Below are experts of layer 9 (counted from 0) of a mixture-of-experts language model. Rows are named router (the router's row for the expert), up (a neuron's input weights, with its number), down (a neuron's output weights, with its number) and show model dimensions 0-95. Each number is 128 + 24 x the weight over its row's rms, rounded and kept within 0 to 255. Numbers have three digits each.
Before each expert's rows: a language model's description of what the expert responds to. This comes from a sample of Wikipedia text that the model never trained on.

# expert 0
Capital letters and first pieces of capitalized words, names and terms, often after list dashes or colons, such as B, Con, Mar.
router:158148118187122133133136101123117112080162131114108128139111111170095147126161115145131122149134134126153112164131120118128082116116134129144087147164141112129116106120140142135150118121137127168155123122197113150087117162119093126143130132144133133100083127155102103115131092144080166201
up92:179142082117109152120112111130143123137147122129137116138162175120101092111144149096111136149147134127166100128154185072140161135120145131112104094151103134134077102103145114149145115134142152100082108128137108144099104094125151090180134158111110130104129098171106110134163132142138132146
down92:100115142120111119111144125167161102135104166186138130090145122129155097116134124143115113123107146176162054148110143105126136132134137154180139113175159118094106114130106092116082136129139162152150146175125111136131117116119089127157116113137153114106146106119130130138157138118188110139
up93:155166126159129119104158160125144127134142106132123145131124152100165110136157134134090159187110137156144119136147158106099110137080076118127127133099133144134104127171155121109121130095134162117108126167173122096167119107109142109158128128177098116123124151118123137099068122100105176114
down93:092138144140114142083119155152128104134084124160151102131123119112124158137115098140140151084126136150083100129169133155108103153128127109142121129127124126113130140140170115116164108098119125112103134195069093125124105136135090140144143085135139155113091102157078124134101121080135126081
up94:136114094152106165114115105144157158110169095137108118132115143133120113137170083096131108127128130141145147140123135097172099132161134154130126084150138115145140127134148206099136149063162144116102152165170139142150145106090116091161110142164119123121161149124126158134110117146127146139
down94:146111128141155126143105119105154138121118114120111075106091110142173077119100115109155130127142137101142100148110157140148111122136134119112107129120119157181172080135161169098102106106138143118087165108148132160181150119113117149107083199128145129148113145144118128124108139108108103127
up95:137126112110151148103142116139146094105133125112138091164108124152133100146103098138145140127100167117145115182176126088163122097135130171149172142138166155110148080140120148168136167100160120125096088142121134137166132176153115087093136151137162109154127143116119121098152134134140142111
down95:082125129108142125114143146122113129116130113091184130096137150124128110169151075120116135099154180105174113155119154156127156146072103095128131117116132103112151101151113121134112126105146127145136063113147102135152126147132150138173145088125117126139132111101116106175106099138159171118
up96:108146104133141169139134136094135146173150114090149114159114165115146104070145170157070123169133113138162133139120138103143125126173157102123131106137103112130116099131162133111092074160118132141157114110156129095111164135096134143142163120117172116142109147143111124116142092092141108136
down96:134086142149131176131111149128128094171135128087139088120149165110158117106148100124144108143131160133157135174149151146165154127121149126130113090120175161110107153126154144158133080108158114097148146152111141114113145122135137169179129176124132100143120098138146117174145120125133141178
up97:110186118167106146148148146130146116128178134126127157121098157130129150128116177161113141175164140116089125097160123096130107166108138158140135153111115156136131120117130175119130120119135139140081121152120123123107088144125112096107149117168156160141116130164077145128142159126066101143
down97:119099060150133165125158116122122137126127142114089130106154117117147123125100114160146152118116115119151158121110100111122135096140122137104105113134175109111117140136133159114140067103108095147127171093107116122075178113144128158130158133135124133089102161112081090118129144180166114124
up98:083161103099088086116159116125105128119120164187150136119122119082102105098147152132121104136125136123110129152091126120140102132128145138160124111173104158127144125117120169143093118075172098129057135139119113162114128129142124127137124127115148183111121071132158114125124127128112153139
down98:099079119174142125085105161144148146137138119153120121115161095142092109120135105098131090106143134104141079093120142087126113141096138140136138124137119115147141119123116157114108166084097156166122120122109129143141074110137157117123104096091139119117149114109099121146119141084135070180
up99:104107099150142144135069107147140152140100168139166170150144138106096108145127158137091152166141145168139135126177124103116136132128145145108156181136123114161130137115077088124118091137135142113116095113097116127123160144132138140130103091158188143101118152130122100129078118136138118131
down99:117149147113154078153137139120179136117130114123092148157127118131126130138130144167138090090103116151157101193109153160134105098140117116120093109144123157067152133119105150154103097114130166122123120142119102113133127105120213127124125138147118115129120124154124168081161137144110121142
up100:125135115141130105138123101147116145145172090134170113126137075095160135132121133151123109106120101114156134160157155115142135098124189131154116161142088134142136129107136092166110148139124122146093087156179190090113168147156153124174114122134147123119097119146149109112111143102135114105
down100:116084102125142156144155155119124117134141162127152165138132102135156139159108078132096164119118128097135131146141117117139170113106187131124123169128132098135156161142098132124142150142129120158123151088157129138143133147157037156135126082127119139079080137132123127127147108114119101140
up101:130158152098088094118134134148151190116156133085129119125161152149134146135095144125105155114113114160150135107105096128162134137106107153131112110139126111137147128120109119109119121149127079102134080147120091121108131158119152133132122193095064175146125121118145131105136179124120144083
down101:099125170095120076128100174145107118151146089121104099112156143153169152153116141136096086156112124174095148114111145119137132141117127127139097127142122064114117134145115104157149145122104151134106127133182122142155105106092185163128149129153105142125075125130132104108134159129129123137
up102:149140161160103105082143141167158154180130143127107147102130131080114173114160132116119104124118132153107091121156126128136146176096113137119110120156135151102127132113172112099170130124172120113133100115151094129099139146113113123095104118130137132117132148144118137121084153174058123151
down102:086114146144104110128138125153175144139140176096135146126119145121091118103151117102157155098152103107129114111124131151124090159145178133154070105152108122134150166102162131113108142106158121168116114060139128107096128132136111105114079149139133094121134098121129156149127149113129094094
up103:148108110139135134144149101120104147062169107123123155149127126098125156110075091137132121142115124136105161112131126089081075109140108160108103112140094145154098150107169140107150097099152155161115122128112151129171103146094093168126132120149099118107112122154119073127144132125121125147
down103:140085126125144109115108142097144139093125090104141097090172133108119146108104086080124148129167170128167088091164147129109071132106149148150136115121142165091135114133152131100135122132145119139154101088126102165156111176137131136118105122124128136126126087149162112158129164131130148101
up104:103093099151170115117153119108134093136125119105120109135131112141106138170150121144191138110135099148120128128089164128100161134167169113103135129141099078158162110163136131144137142133112102129059150116150118105098122141096147160147145142090115108149114140136146068117139133131089122138
down104:096139125141140170090089125099115118134141104131124098151108096113144128134125145165123122123117116129143127125146132116138120112071167120112140083157100104121136107131136115133141122136127140093078159131125150097143078080129217189115111139098157127128100113132162107128111115114165143123
up105:092160159147125111132112117149094153088153150129151160125110142154101170130116105104114105125107146125152111143118133117163110128115124145107137107177102109151139135143114118122123161189116092068153099112146095111087140112074094148156139161126150177127106164125146145109131138109137141156
down105:141128155107103166161139114122147142156137158156121157121147090139083137129116090162123105126121142165126177110128153117123120124126132133159154135068086131132123099095113156102122114153153140088120121137126175114162123098107086163170149136116143163140096099137108130153117126160185129118
up106:156141126137126123141106152073112107133127132078118125107148109126079128134094142141136179055108139136140080167164139122135137136114129139157127118087134133112137137121115186129142151132128124129128135138185127134090121185146147112133075142150139127127146090100136114110127115084117149161
down106:128134130098133114168144109114091098099163137095158128157106151109164096113148149122115125102121072144119129128150108140148114140065107162131166119119165160120115147118112081108165114111126135095147148100080109133104124138107157099130145138147175113146142127120136113174090124116148081139
up107:144150096131118119170129098080142184152118131176124110157142094145146141101143094148165090151128114109104167115119154156125078163165150155151126116128106157124134149160124109145107136108130146110148119142152141132159142111111111128071122113153160149140127176123166132151126131161131124172
down107:117138161113100097159116134123147106114119142115124121141187101095128142140077088117132129161163098138125137133144123133089136148161111128139148095114132132168106151159135091145122084116144138152105150101127125155116151121146095161088133087152109137120128115091072165178121108168160136120
up108:180191131148113158105119174104112104138163109151158185139119146125133140125147137120117153120115186137122135131111092131104141159091148122141119183142129123151124166122095121151124120120130144095096174134139113128110118134118144128113115151120128192152123178106090154136152120137100144134
down108:127158119117096167145135150139096146119090148157129136137105121067097168127140140163112170145164140146131105108126119111148076123102132118085090107108142084128128097117088113117133103132131177126152127156123127111081137176095154148132129118091101094140162100128115135158144115133122131098
up109:132117153118166132154122119135128068126148133135136116137110117121105171140147067150100141132132127105116130172142143066172100170163114138148117105124136140137135111136125104127168094126166138117169105090137164124154129104139122156136143120117160112127120134128086153132169084120132133194
down109:128154140142167162167113122100120176106168130148156082152126121106115116140157126127119135134132138140133152159162163102135082106143103153136123140110050092123121129163150153147125089113119113137087100139106123170101119115115136118103105115103120092104127112110104141119114163085113107092
up110:114137091112129128137119106164108085127091141128117105111103128106137134103103104115072133167108162131058130104106132141136099082084127090183104136129113166135137106128160134155140164129103121140090151102146127143093147140110084119161149140138166130126140141098117157146118136133097124106
down110:111119136166187137156132150139099151124106114089178132131108122129126133125124121107097142129133096159144105140139115114120133112107148118130140115159094087156145120113116112108114151119073125132103146128158166177129145111144109135101103172076141103140155153117072147161146182146094136101
up111:183089129148155138105127110109127131100140125082128111112089137138125163158140139134120094112140164128114078147108123121112147117120119164124126115124148142120100082112138140195138122135118137157094150177157117097135101138139133101072104140172149138110129157131094168168155129114094139107
down111:058104152146104146214133149109164163119136155101135101132110093093119144127102124119146148110161127143126143138126126095128153134101104123114132130151134130118129118111126113163120154114107162141157138123162097117118156115124074134084144130104155090145121130120146168111147108066110114128
up112:108091153161100108107180117116133137157142139115125064166128144121140110126135111155103143167128112121146137123138139139126148122132085110089111173105091099145115138116127150104166141152134156137086118146118143173122134129101128139113134128162148111133124093101189162095131105142082144175
down112:119089161129106127125166120134117134174119138127152118108082140159119141129164110137108161140168060178103108131169131118137157147114139153137174117144108120177113138125134107137144110125145126142142164090118113143105123150123094136125118095179162184132118153148163116092097131139140145116
up113:154115111153089117085106137132154103138153128132073093116108098121150115187147119080118097154141133107139128164126104105065140143100131123120117145118110155108110103100135093130146095153094136109116104135180143156152111145133119128093136125126136109130107099097081123107122125139129165174
down113:173116121081111126181091116120140152145095152124142133150119137191088122151103086120117148150147129111140115089119131103112113139133153122122133105106075099106135147143096159124138114180150092102156176105152148109127131127134118100106161137132155078138138132070119118143129123129152127118
up114:127154138104123144168117168149114132102143105133103131165156156119073133116119146092130109143183156101129149150116131110127088104098118116140085095103154128119060116096098149106129110143150123091167135123141123158142131141155149142108162145141092118129118159156161112090170120105139119108
down114:111133126109163080146114131139104133117136150087107113119105093138141173116113120143116097104111162157111133138106104103151143133166130137087164079151132105154118168114174122153064101125094142137150135131133127131109089124128167129146174114154181125162116150117110121126140076118142114129
up115:160158114114146124141148087147141062131121111125111070148147212168108143130145147128151105133140119156115146114112135127177104126115144135183119151141091052122125126108133134131108123122135123169144122129151109134131140096156133116143103161132138123137120126109104097125143082114138110124
down115:112140157105112134127145133153160131140107157103104156140136116162097125134134140104156103114099106131132088115153171132074132146117108124157119110173136072126177088129116137115112125120121164161125151123139083165114115143139114149149120078105095098158161106130131114167169074126130136117
up116:146132118133157127125124128146097146099134124174080125110139171142122112146139119091128146125118137127100108162115121137128067113121141115109123122081093110147133097096125112147058110120100137178117157131124102141100123112092127089150082128179126131135154145158117119114164110099083165129
down116:161108117100168103127106136105146124154143132133142145155143162139128149117092096113118130126133118164111158161120129173132107151111122133132131132102129122146139116040145112148090147187059148163106133141107163120131093106123115095145097101125161123140113141119114130143178120139156118104
up117:129147114160164117115144104133102159097118140131162133198098133129137170146167098140101110098075165161108079126136123095130139096123142155135146137153160145142102116112141123108145168131135111087103127155145105131111169157149158158174135125090140145161138121126118111141128092122138102131
down117:136107116128097152114191123130135085140127111133099127150130138173106180115145099151105120125112113102139087095106105143119138170170129148120171167134125128121154156117155096134162162120137146064153144113086086141119107128121058143139112141139125149145134156140123122157135119134127113144
up118:140143094114132116091102090157114176136170171146117117120102144128069150143129156133090138072116118109128100137132138110120114155099165147172133114132093110123123093102172141169136105128122141136163113140183103154157123122109118127128133161141071131127120109136111143091101131134120107105
down118:125108100124123146113146130149149191135186088123106082127136139121152103148144131116128137152153079119143089150098134086131149156124131173127116119138129105136129137111110093123111163108109129125137150119102103128113109125139044152182148137127121160138145152147145124125160120120077112157
up119:110146138134135116145082176116109146096100132132113174152132163119121102138098103137139109131161128153118131136121134150180148091113100114109162169169158138111096129104159129145120105135135092111098096114138170192133154126139128116120128145160107134123135137127113133075103110170082143095
down119:143096105133149156107125129117134162143109119150150119154177158102154105144123123135079138153126162155107118146155110104139124108164087153139107114120184141084144155128124146096132154133092177109157169162152159172109150124161098145155158155159106121117118118154115125155144137119162128114
up120:117165109144071160132116115128180119142154130129117108105068154113149051186118108122135135144123127111144136124114181141098134165140145135129122113141153128133126107114129164129106161121162162117166111128139093097120089135116098113128109163127136110132099152161112110126161115114096141107
down120:101136166126144165150098106144191120116152156122130134129123116111118128145113119148124116142116158118142109104142123109135114126120131112152148103132137107161152100121125096113138182141156167117103145123098130152109153115134036150141058138142091136153104144141092147141093096155099134142
up121:121123127115153110096104101118137097137114133099138134171116142109114143145113148146132101211172145131133092122112106132125126098164119168154156096156153129180147152123102109166157115136156119112138163133125124145093140141104120076121139113089113143144148149121145075134116131107094159164
down121:126140113119079142151118148124109143137122138096108136110145155113102127140072089176136153142192160107108150131109133148176135077111081141129158102142127123179168156126111105174144147147144130112161150118124141099094135091092147148136113119089123118138131102122134173131127148127132137128
up122:133135101116143130087135123153098074114110174096118137087167127144150152103127101132118137148103188126146137135111132092137151134134115107156148165165114179118123116109143140152170109171173159118145124128118102166133116159172131139161123119161137153146128129109141091106142110125141079116
down122:137123135120122163101124160137093084119127162170098075153137116117110113111137143157123167157167162126131143139119125162125125096110161144116163153122133160133141138131115164124133149147122121159080100097094092117116117118124088121100094118110098152152128103141128162071097136121074146106
up123:131193116098151138137130109134078111126159143134139128166136139170082154179094114117171183113102141116152123156130100147108138112079121112103171109152128134136122093144134119123127105122146113121165124144149158127106136163122124177120110141152102155158147153120108124144134120091154140166
down123:129136135110124136118109126100077113152163128109103157134170122144115133146133119107099206096168129110167108140166123108128088100122134113151115134180112136126142087130148139144115141120080076166101130133127159093102121102116151179112126116120125133152161126106090120118105109131130143093
up124:111159112153129196141143120149111140123136105119095111167132135125123160148186077122136128143123126138089134169102151155135138110117115117103104165138114101161154130138122117123155092101111126127112138143131109152175113093132150106159138158130132115090129126178141122161180090132123077103
down124:151158150126159143135133152140148131152104111118132097158114152150108107127126079111103088141119135100151101127116172147126096095122129144082085142128093115172142131158132147149120102082102145142118174172160158141189136105117132132161116132117128132114139142142125122113139106086070107153
up125:159114166146191131126169112113126148129147097118118119150121094152076158164109201104122126113158141150110111091114100119124127117095124129139144114105077127119116141121144092145118137103079099103120140130145104115140109142153133100102124098121129134147079169118113114138129115158127082156
down125:127107179130167142113147090138095152150124148146124122116175104141193111118116118104117070078145130115091150110128123156073113141129169125136134101136124102164113152134119161174156113081140122127161137124117102126119149110140132169147126124124118145136153134114160136139142127150166102166
up126:121130093136119104090116123165132142091117132154141123141104126105139098145125177125079163149069132083146109126165158123175117084094079104152120124108094113106118086117104110117157115098104119126143117146151138121125137115130102130146123165110086081140134137117132114106156093108107124094
down126:098135116150133127183131116118155140106072148106099070111104147106139093095150166151139139098105095139126157110166124134112143086109121099125111129106117104147119129142160144162129114078103131143143096112130139154118133118134165153124118141084158116132070134110101110129164107110129095092
up127:145118155121104168133146088129102138172147129110111104143137111096079146099141116127144109141120121095124112105132139138130118114161080143139129060141171134135080108099133111135107100084130093143116064156120112157105095132122115171136134174151166132096139131132139159135095125122118148125
down127:109121130106094140141102126087105153153108139143151135136161113134141117080097112095136144152142095141121120137139152123107112120159163131142116064115132108185109152087121163138149118076144128132127143164157138127111173144137123198134160100119141127139097139072124138142125094120125095114
up128:135131064130143087171150135153150095128143093148148079117082128129111099113130145137119104128157143086107120113116127122103113147155129133131141135089151146127156115143149145135134115106117171127131128085156165130098145155151083082160139102114063127144119109148129168123125112172144110142
down128:129131097101150107157154202129103175109164136129176129124183103141091126127098100136119145161097158140113090153137108111111104132131158144146124117144147124133145124143134112132135148157135177141077140171146135148121136147129113136153142086102086137119102105139109175096139128139127146142
up129:121124126108151139126137116111171120079146148147079151165116130110111128157087119107138110153137098086076119124153126068144108162122114103134128129119145149153129152115148132113153171142108154121148130129096153125165076111113133167070140160118112111133105130146114142138095116123108122186
down129:117108128145134114153138092117142118155095118131138128095136142128141137136129129152129158122111123118111132070150151113142145118093124098142141128150129115145114082168122106139136115124136136091104101146147126137122157114146024195145105099160142111126132117142160137112175081082148149137
up130:144133108151091115124114077102117108133103153106158094155145115164163126180136121108118080130094118117108095117110074143100161100093123146105118130096117109167119151106139112134116140121108135111130152112116128158126141143153158153158109165160121113166119115155088134122130078097138115174
down130:163093136157118157169125106130143123141113135118162120114204156164119131151108130111153136129109122098135110107142138135089131145120127124112141130094132136138118137129133135165147131091143116102143138144077071116151157116166089094090110162145157097190151156102141149119137159137109137161
up131:153121104106122128138093148068083162103115151145121137122164112199113132131147138156161161161103137134114106121094119168143135103107128154100111129154124134111100074125149121155116107096136098094151102097169123134112152143118159102123098149105132149151148129121106113076101120116119114117
down131:117126117121129153162126152121122087114130107146133121124114096172174114145120065166117147146144120126147142114104134176118074126112088135131114186095133109159121153110087094103083108117117169126129083097144128127171144106150136132113097179110139147119139112112097137121128124144146137150
up132:162112119079119155148116169149078144127100109133091174158124115124124096156129151094163110140129126122091135178140098145112113078128117128169105129133117130130146110110120109071141122109126115140147132085148135148132136133124145108135141082118114111134125130173157165108073087151112149153
down132:071156151116146152141077115125096123094174156118142119143148163154109108108145117117136131119105119145123120145133108168096131111120129195106123158143123119129143168117126122112129125102136117142144152132119128131088126152140128166168129153146093140092146159124052128140154114136116094185
up133:138116098154130157109116120159108127049194126147153146140164146107131153105130120093121112143092114166141099118142099120138151156102093105118169113133147115107107108157167184142110128089162131144110119130163125149141158094162139129116131139161126140134109093130119166165122123135116136132
down133:120122152123148113128100179149090093128189141113150115136111185087131132136152143102113125171148116147098107104143133154122152117121088151110141093144135091129135184152132125122104127134157134138119090129131100148132098168163106140101150101119092108139121124163125148157166126170166113140
up134:140190155145117150125088060129131146127199133109168102119116122153142181152143137171138089134111132102153152122111123130133101100115111136112115158125085145132142135066113121101106157129138135165180148140146115133130125136122112115122121136127115100139107138164153130130126118081118154124
down134:118156121092100106151140081113146172139169123109140130101125125132126120154144128143148145160118134109122135146134117135149161121143128173113076108188129142114154145113114150107100148154068131145139098195096113138096122163127117146122087115164128143127079114127136134132131079098107146139
up135:092164129135124118099090084138117140100131134153183160068147120091102102130122121123129117096151138166113135151145111115117110092115111148131154162123119124181140137125086061133086112113158142085125143136122134119094150128146116128134127136154147120111073158147119123112110106164101131134
down135:151115148125125138094081095193147112114162127119174168129116135112124169118115146150152108123131131172080096154105147130138105149095115149119115138116159165106122147163115147083114148130141095100119145111126124111162140174105150118143125093156159129102135122115148090167119151110159156123
up136:165126106139132121117117107111120103157128100116145138154141131151109132110108123151164146090160120140141157164149099150080141180124154126133123166138169104141110147138146144103099115114172106153162091166159135091124137101093086127127104081118125117081100124122157091100115093160124129109
down136:145119099108156152105153146128157074134122141133142117139106077104138132080113156160150107153178130124145135126163151107118119121106111147146144155167169150189112101115148122133137127138090132158117118113145133133142164124162143131165106144145139091110116113129124143053118133170163115138
up137:119168158117120118151121093132105171101120179125138139167115097152130124125160107173155120108176088127102148133157155119094123138105152148129072130137106135132120128109132159132111131093133101098127146108127109134136092144111162153145102147130081168136153159103119148126061102141100124130
down137:163103138159151102142128137088101158102142156127119102124165125141099118131120092161106131140144151105164121121116152131124176128143158140111099144133107110124128092106108176102145133143128160114106107124119104129055140114132111163144155117150149103164162156142177155110123131069121157100
up138:129124125145142137152131119128111134177119141147040121143138161137146095136143116086155135137088091161136119148102140135112129133107130101132127104101115104147144086119164114133053155130134132121109094095107167157112129138077101117126136143133127132072112162148100133132101093120120125116
down138:125190071133112130167129141082142123125172158182124166124180127104099143122111116120088120145161131116133088129107136116112166115160144107100109129129143086117121161121111117119127119162125159087145103152112112144093122145151130100099118108116124130137119084102166131136156115107094145136
up139:130120135122148141098142110097119099123141126096121130146113121101109123141101175110101067122115129127111085135148132158118159146124147118158124124155118089150142078172140164166130111125121100125173130110159118142117172136133110143145150153115156050113127100104079128098145129132105149090
down139:125076113148110102091117128078113166126141121153108162129111113155103121128149144156159110168117115151084142094167145110120157156143149142137136146123159153103149101150166167135132134109147108159054140096144126163133144157122066122094110120143128146151131136107137128160135128107143120127
up140:148120092091136111112182124127160137126164142132126106135148099112081142147130123132134123155080137138155105132153163157103136141126084141140076129125102161177136074120102133136117141082084123179135164109144117133119152147152131115122128128117134105086118097142132155082129120169136135104
down140:167094161141097124178130085175097111119144126151122159109157120104119158164130113120139160109128176137085106110126112105155147074138149132169105097109092126120178126088114122134145133122093139127132151138124141111126161121146110119115164124117132118120180112130108131104150104145072145129
up141:081107109151141123163134118144114111100132147106154098132126131155113140150118092127108114140093175110131166103112123184053124142147141159131142116086141158097097145120170155130135158150118118154126155138165121132133111107107094123104110124161156089113138145135093142085163120155139151137
down141:149110107145120134135126142099169110080117171146142126145100152103116121107074125105166124114118139110142124112126168156154149105138105066125095123137112173131097130128115154108163182124101095147144108113091155090132102111087119079108135136132115108130124148142089124116153088130130122161
up142:149103104157119139174133156064150152119138113141135116169116121141123134133171101148113139110106119136089130126107145134127075117127107113127099153103140164088116111103131107110107129092141129147144120146128115074121163138148110131089125127168103119110130072127080103064120116125131151092
down142:099121127140123113134105158130129173125142150112098119098153101106141123094113101129131144119121137156143052143097143100091161114130092106118126146137149095114122150122134145103136183158134138105125176179093139167108138102172078147137123096093140132137114118148092120130117081135121142143
up143:139075136132137095134127148150154146105126140138131098162164116166156153147114124143140117127152121166096121124132160145149087142154095118171102141144147139121115072183083101080123112150114129158147112152134109100122128152176092124107167166123097111136151114158101128131107142147147145140
down143:121131155178095129141140101133129099169115152113115143141124128162161130108151141133114155126147127116097112150139126098142105101160165144155128123089170134200122130137124124101094115125093125165108142152149093161153137095126131087122120120120148120204130139132160143139081157135131158155
up144:136130136151136119103125138116090118122144150094163171143097082127145139161133174104113124106171152114140106113137109159131145140129146152142101115145112103152120119179056125138123082147144112160168153163128121105148117120122142158091150110120200149150113147126122115164111139128116109150
down144:116121130111111124062062134134117140083101121144156116163103106171120079143137081097095149093094134096096141160131107115127128125122119159117155162125133142141107112109142179111125134133148160187101139141111122104142104126130184163119138142134146134154104136139124146123127129096114143138
up145:114153122096140096121122137154150120159128129179110138096138162122126076136149134138102102093117141138106137176138133140106117111133169095116096078138133112156111137142119145109126119080176140182111125121164140168141111133093095165148148166139119129130161136144067138111140112142148156135
down145:139119164127082134198139165102129104159153079114137090088151097150093100090151137126109156129131157151124100142153113106121124141120113124114124195121135103144116169129152162157155148148145094136149107118117146118105141107131115083132133147112174137130151093144142141144142129102145111144
up146:104153119172166142111126123127097123151127056166098117121136138154119144121137118133114115115148137155140119116152149139187126092162109129157142151167144125152141154096161139135152094144156145134135145137150146148143126152173124068092131124111119132120142110094143117106119067121097107082
down146:115114170127069131109138093160153191163119135101120110113121142121132141118092126140085103071074115144105170150126107107147167118092133129106148129122160145112109133120099128125112163175136132159125129157140148107162122136130094141124111135160101103154158117148145107105149148163136148138
up147:119144115134154107110138132138163089145116118063136124126124161117105127147118142111108137133126137163141154141113122134116152153117158159135119131099109094132126134174151156125152069134142097165109121133169099169127123122144106132175120053113154129115148156133133107053119115140117102156
down147:128154167117157098186118102110181141149146131083169119120111127083175132117097140146105146150108130131117113132116119134148107117097152123121096146127108075156105104115112106139116088111135125157085108150115097153140115145102128135109125116088118120128144128117128124097074089082160103115
up148:144101113129176112168143104158144131152124105198126143142125169142082120091093131082151079153155116143108114135141113120123118166124104151095107124128142098105130149121138128127090138120132162104137104097128096148131090131118138146106119153071139096137133095128127071138104118128104117153
down148:107154140088113097171104113098127142136166117143116108132123149160127123154113130121143142125112129141159108119134106094144133157164153130132139139139107109130120155099148176109111116129139152140100105127126134078124100121089031146139123099107143138116167091124112072122150088151093132106
up149:126112147086121171160128144127132105120174146128115093105127127096177122120110137138139127075155148131114119107160167136132087131128125087125176106132112127155121130113155107101135123128134163127085132126116090170118152093140168137108138117095117110141112108076144153137069123166173119116
down149:099095137117125148143152135150136124139105150121094125111160145128169139130119107132114165142149112141134148124158119117141149118100149125108153133136118122142155142122115133132094136124133139151135160132161137136133124091143025184160077121089165156123159163095099142166149079117143132148
up150:104139105085113126168141127147121151166128148103140111133105135134122115078115131132120105122113100132119170110132129161111154106117147124180140118110119119110114141135134054103124134105141123097098115144106142115151134145119237125138150149133123154141129128113119155117155143156153100079
down150:111128147134137119122165159122152125129122164097110100124143133148156117149135092132130150141125130116111143146113133131095091133170148130135127127139139088146140142117114113135136111124121109120129098133138150138110140159137000176123124110121111126121111128125110126131162165137113135139
up151:179157102084160153137133097157129122091128135104167105129129125114149146099133157133124131101080152112131130145126119155092137122117127133108140149113159118145094097153128182126134186088162140167116156108129115096163096132160134115163152166136129144085125147134101171110123100136150134134
down151:170105159136097101142124117130141116137091138090158148113144123153160132116136143113167158113112115125121079148106090125175136093150130080082155140120140108140151162125113131105104102115130093156106152101155109120126108113123080146141109075130109160137128112105127113154096076154113158106
up152:168144117105154131139092109129159115163126170120091128167149125137074149160126125088112115131136189148136124145109092137126136112160131130160093133096146119143131113120173130149138083117138151162147127088108123146136147074111147109131114108095117124119158122140111066134150100139112171139
down152:161121132101138132141063121112140087087104173116108131128132136119155135126166160090123172111132158104183168176137130153132101139116117157153173150143173131151139116125117117147130097104127122113166130092146106125119114116128167111121131136130123116138077110091120093111161127163151114141
up153:129120141119145132104143110130116095119154134145097109128115128107093103146127113202118126162126136126135106188124147196103096114118129094174141128135105150130110125132135138063120129123145120087148130165130092128137118084104130120142168113138132101153091106182126100138136131110117173113
down153:129062148147132128162128147169089120144077148092104137134138160101094130103131132133160153114155112123182128157126148118140117095195141090149176130159121132131152125141113115124156126102143132102123113116179136175146121098146096131122131126125124118118131177102154116154110152109116147123
up154:156171097144117134112158102174141150116153117106102163135122108093132121074092129113124107154108153139135094105115108121149102115143092144114128154139158161149079147161157082138131152097083114104138100111154122161132093130113122114171136148136166090167104114112109127138096121154143128120
down154:105123070136150095139118120133126163133170155125115122087093121154117118088173095126151107118125133125155071106083112120094091134162138150129153091134164110133125129153127064130149118114113183118112141116098136144128089080108124139135093116158126129145112151118125118158132124125151146153
up155:120157120136126145133097148148138084094120100145121141144152160154103095146145127137142149119133144134121125127136127104115129142181153128120137116103148107117118099164144123092090153114142112089148127180173134115138155112128108121115111085120187170128118150151158063137170119086138085101
down155:150079146129144159151118105124102175152109150092116108162143130130149142131072142130122143140133127120138151164152160141113128111148119153156101158122141095111090117139129120091142192138123150106165105095173131134113070138101115172105112125117112144127104110110084111111102115095102121105
up156:146144147094112148101080108124104093142133146143173117155103153112107140120140093096150128109122135085134159172099108118126127180146165095130152118113118161151170116116146186161114110119131134149152155129177115151121149134128128158172140097145136117104150152116140131137157093176124136143
down156:146091168103112137095103109130100143098150146107108130151133099154094102161135099154140094095095118093132146093120128106165131136137145107116133090088135143113073100110073132172151147120168109134092136106120137098148142126141092120166146121157101126107100149137111127126127095175130132137
up157:115116152106125130139100134148135172133156106106147128141131103062124104136146169121121162131105135106119111073083101137122192144157113135123123091125128134124123137149102092075154134142130153128168095116118120119131127120106208115090147157143143149148114111123115131098168155122135139130
down157:118091138116133148111141116164170102108126164120119165123121119096174114119123105172142112121118109152103159101106155139131133122115102118157185155143127093144139086126100141114114125121110133167136161139130126152120101148103054116109100132100159130149156127121112152105186153118161142166
up158:107138107120108114159112168172188146119105101129158113126188152097115170177160134140134146114149167166148125149139116127109129081171063119128131143122145156155094141140126161096117116122149118107124126137127155120143121138133112137151132128108126113184150132140126109114130094098092153118
down158:126085110162081129120113132094091103102120087127136198150120115154178140108117101100139130107120124093106114126157117111178137133138141115092131117140081163111148123126162128137128111146126104146092131131096121086088142112170106133131134158136104099096165134117152102138116107113163144143
up159:114177135133146109141126166134097074142164122151089146109114150104129116155158149099156136150122180101109133106156149120112111110137103149110119144170147143113139123130152093106152135147111130076160144108174157086136125154104122176146140083098124136138105149108132104133121107142162148163
down159:153111175138149113127120147119131164132138111102132173098117154105108132146140154067160134143195116110145160118101145099133162153094106150113107121115121131129141108121100098135183152143125137122115119098170132097179154119122150095158109094146120123097137109118155116113136129074123152110
up160:139160133178120146110159090130160127098189131131092163142108148130135147151122121114108124111164129137114092085117129156113136157158127133097132121130095102133079131070165151162143157124087147129154106113133140145114118174105087150138134140148108092114150116151126087102090122109136132130
down160:132120166131089134140143143137128144110115145187109102111116143133130130124168111160103149140128100132145102148143106136134120147093119087070146156137097083079089129151132143116121147108131129158173146126139149120071091133102121182133100127152119127091170104152144133140157142097125159145
up161:124136152160098150145135143109154147125111140104120117129160119151185101156164110118171056154114136147133113131124166135094124166121115077133122110123111143133141130161132142115139088160152137115137148112138125106140117137159098124116080126132137120155113133145120168128129123194081171168
down161:148154133085150154160123122105126150140126123137145122090127104182127145106145093130112123156122120111159128193150139132154131161127134088133162103142140100183066117150118128136126121145115120103112117148127118096129111079162055114145173125123149099130124150102146132122132102120120095145
up162:124085097128117137121130112136139140113125137128128162126111112145151115120134134181118094171138122139099096122102108094135133147089120145128115118149126154134105147108144087158137120129134079152136094138156095141073138206121091111124088146120106108167068152100118150120164123104140155124
down162:127163156104105166144139120124160134133153149134147168137127137144152164128110141144115129077137123151113127130162112119167158132147136114145145120136111160143149159127169144145107048126139121127075090145108143145136135130158171100156150104151066156170098099108111123146124099127137126110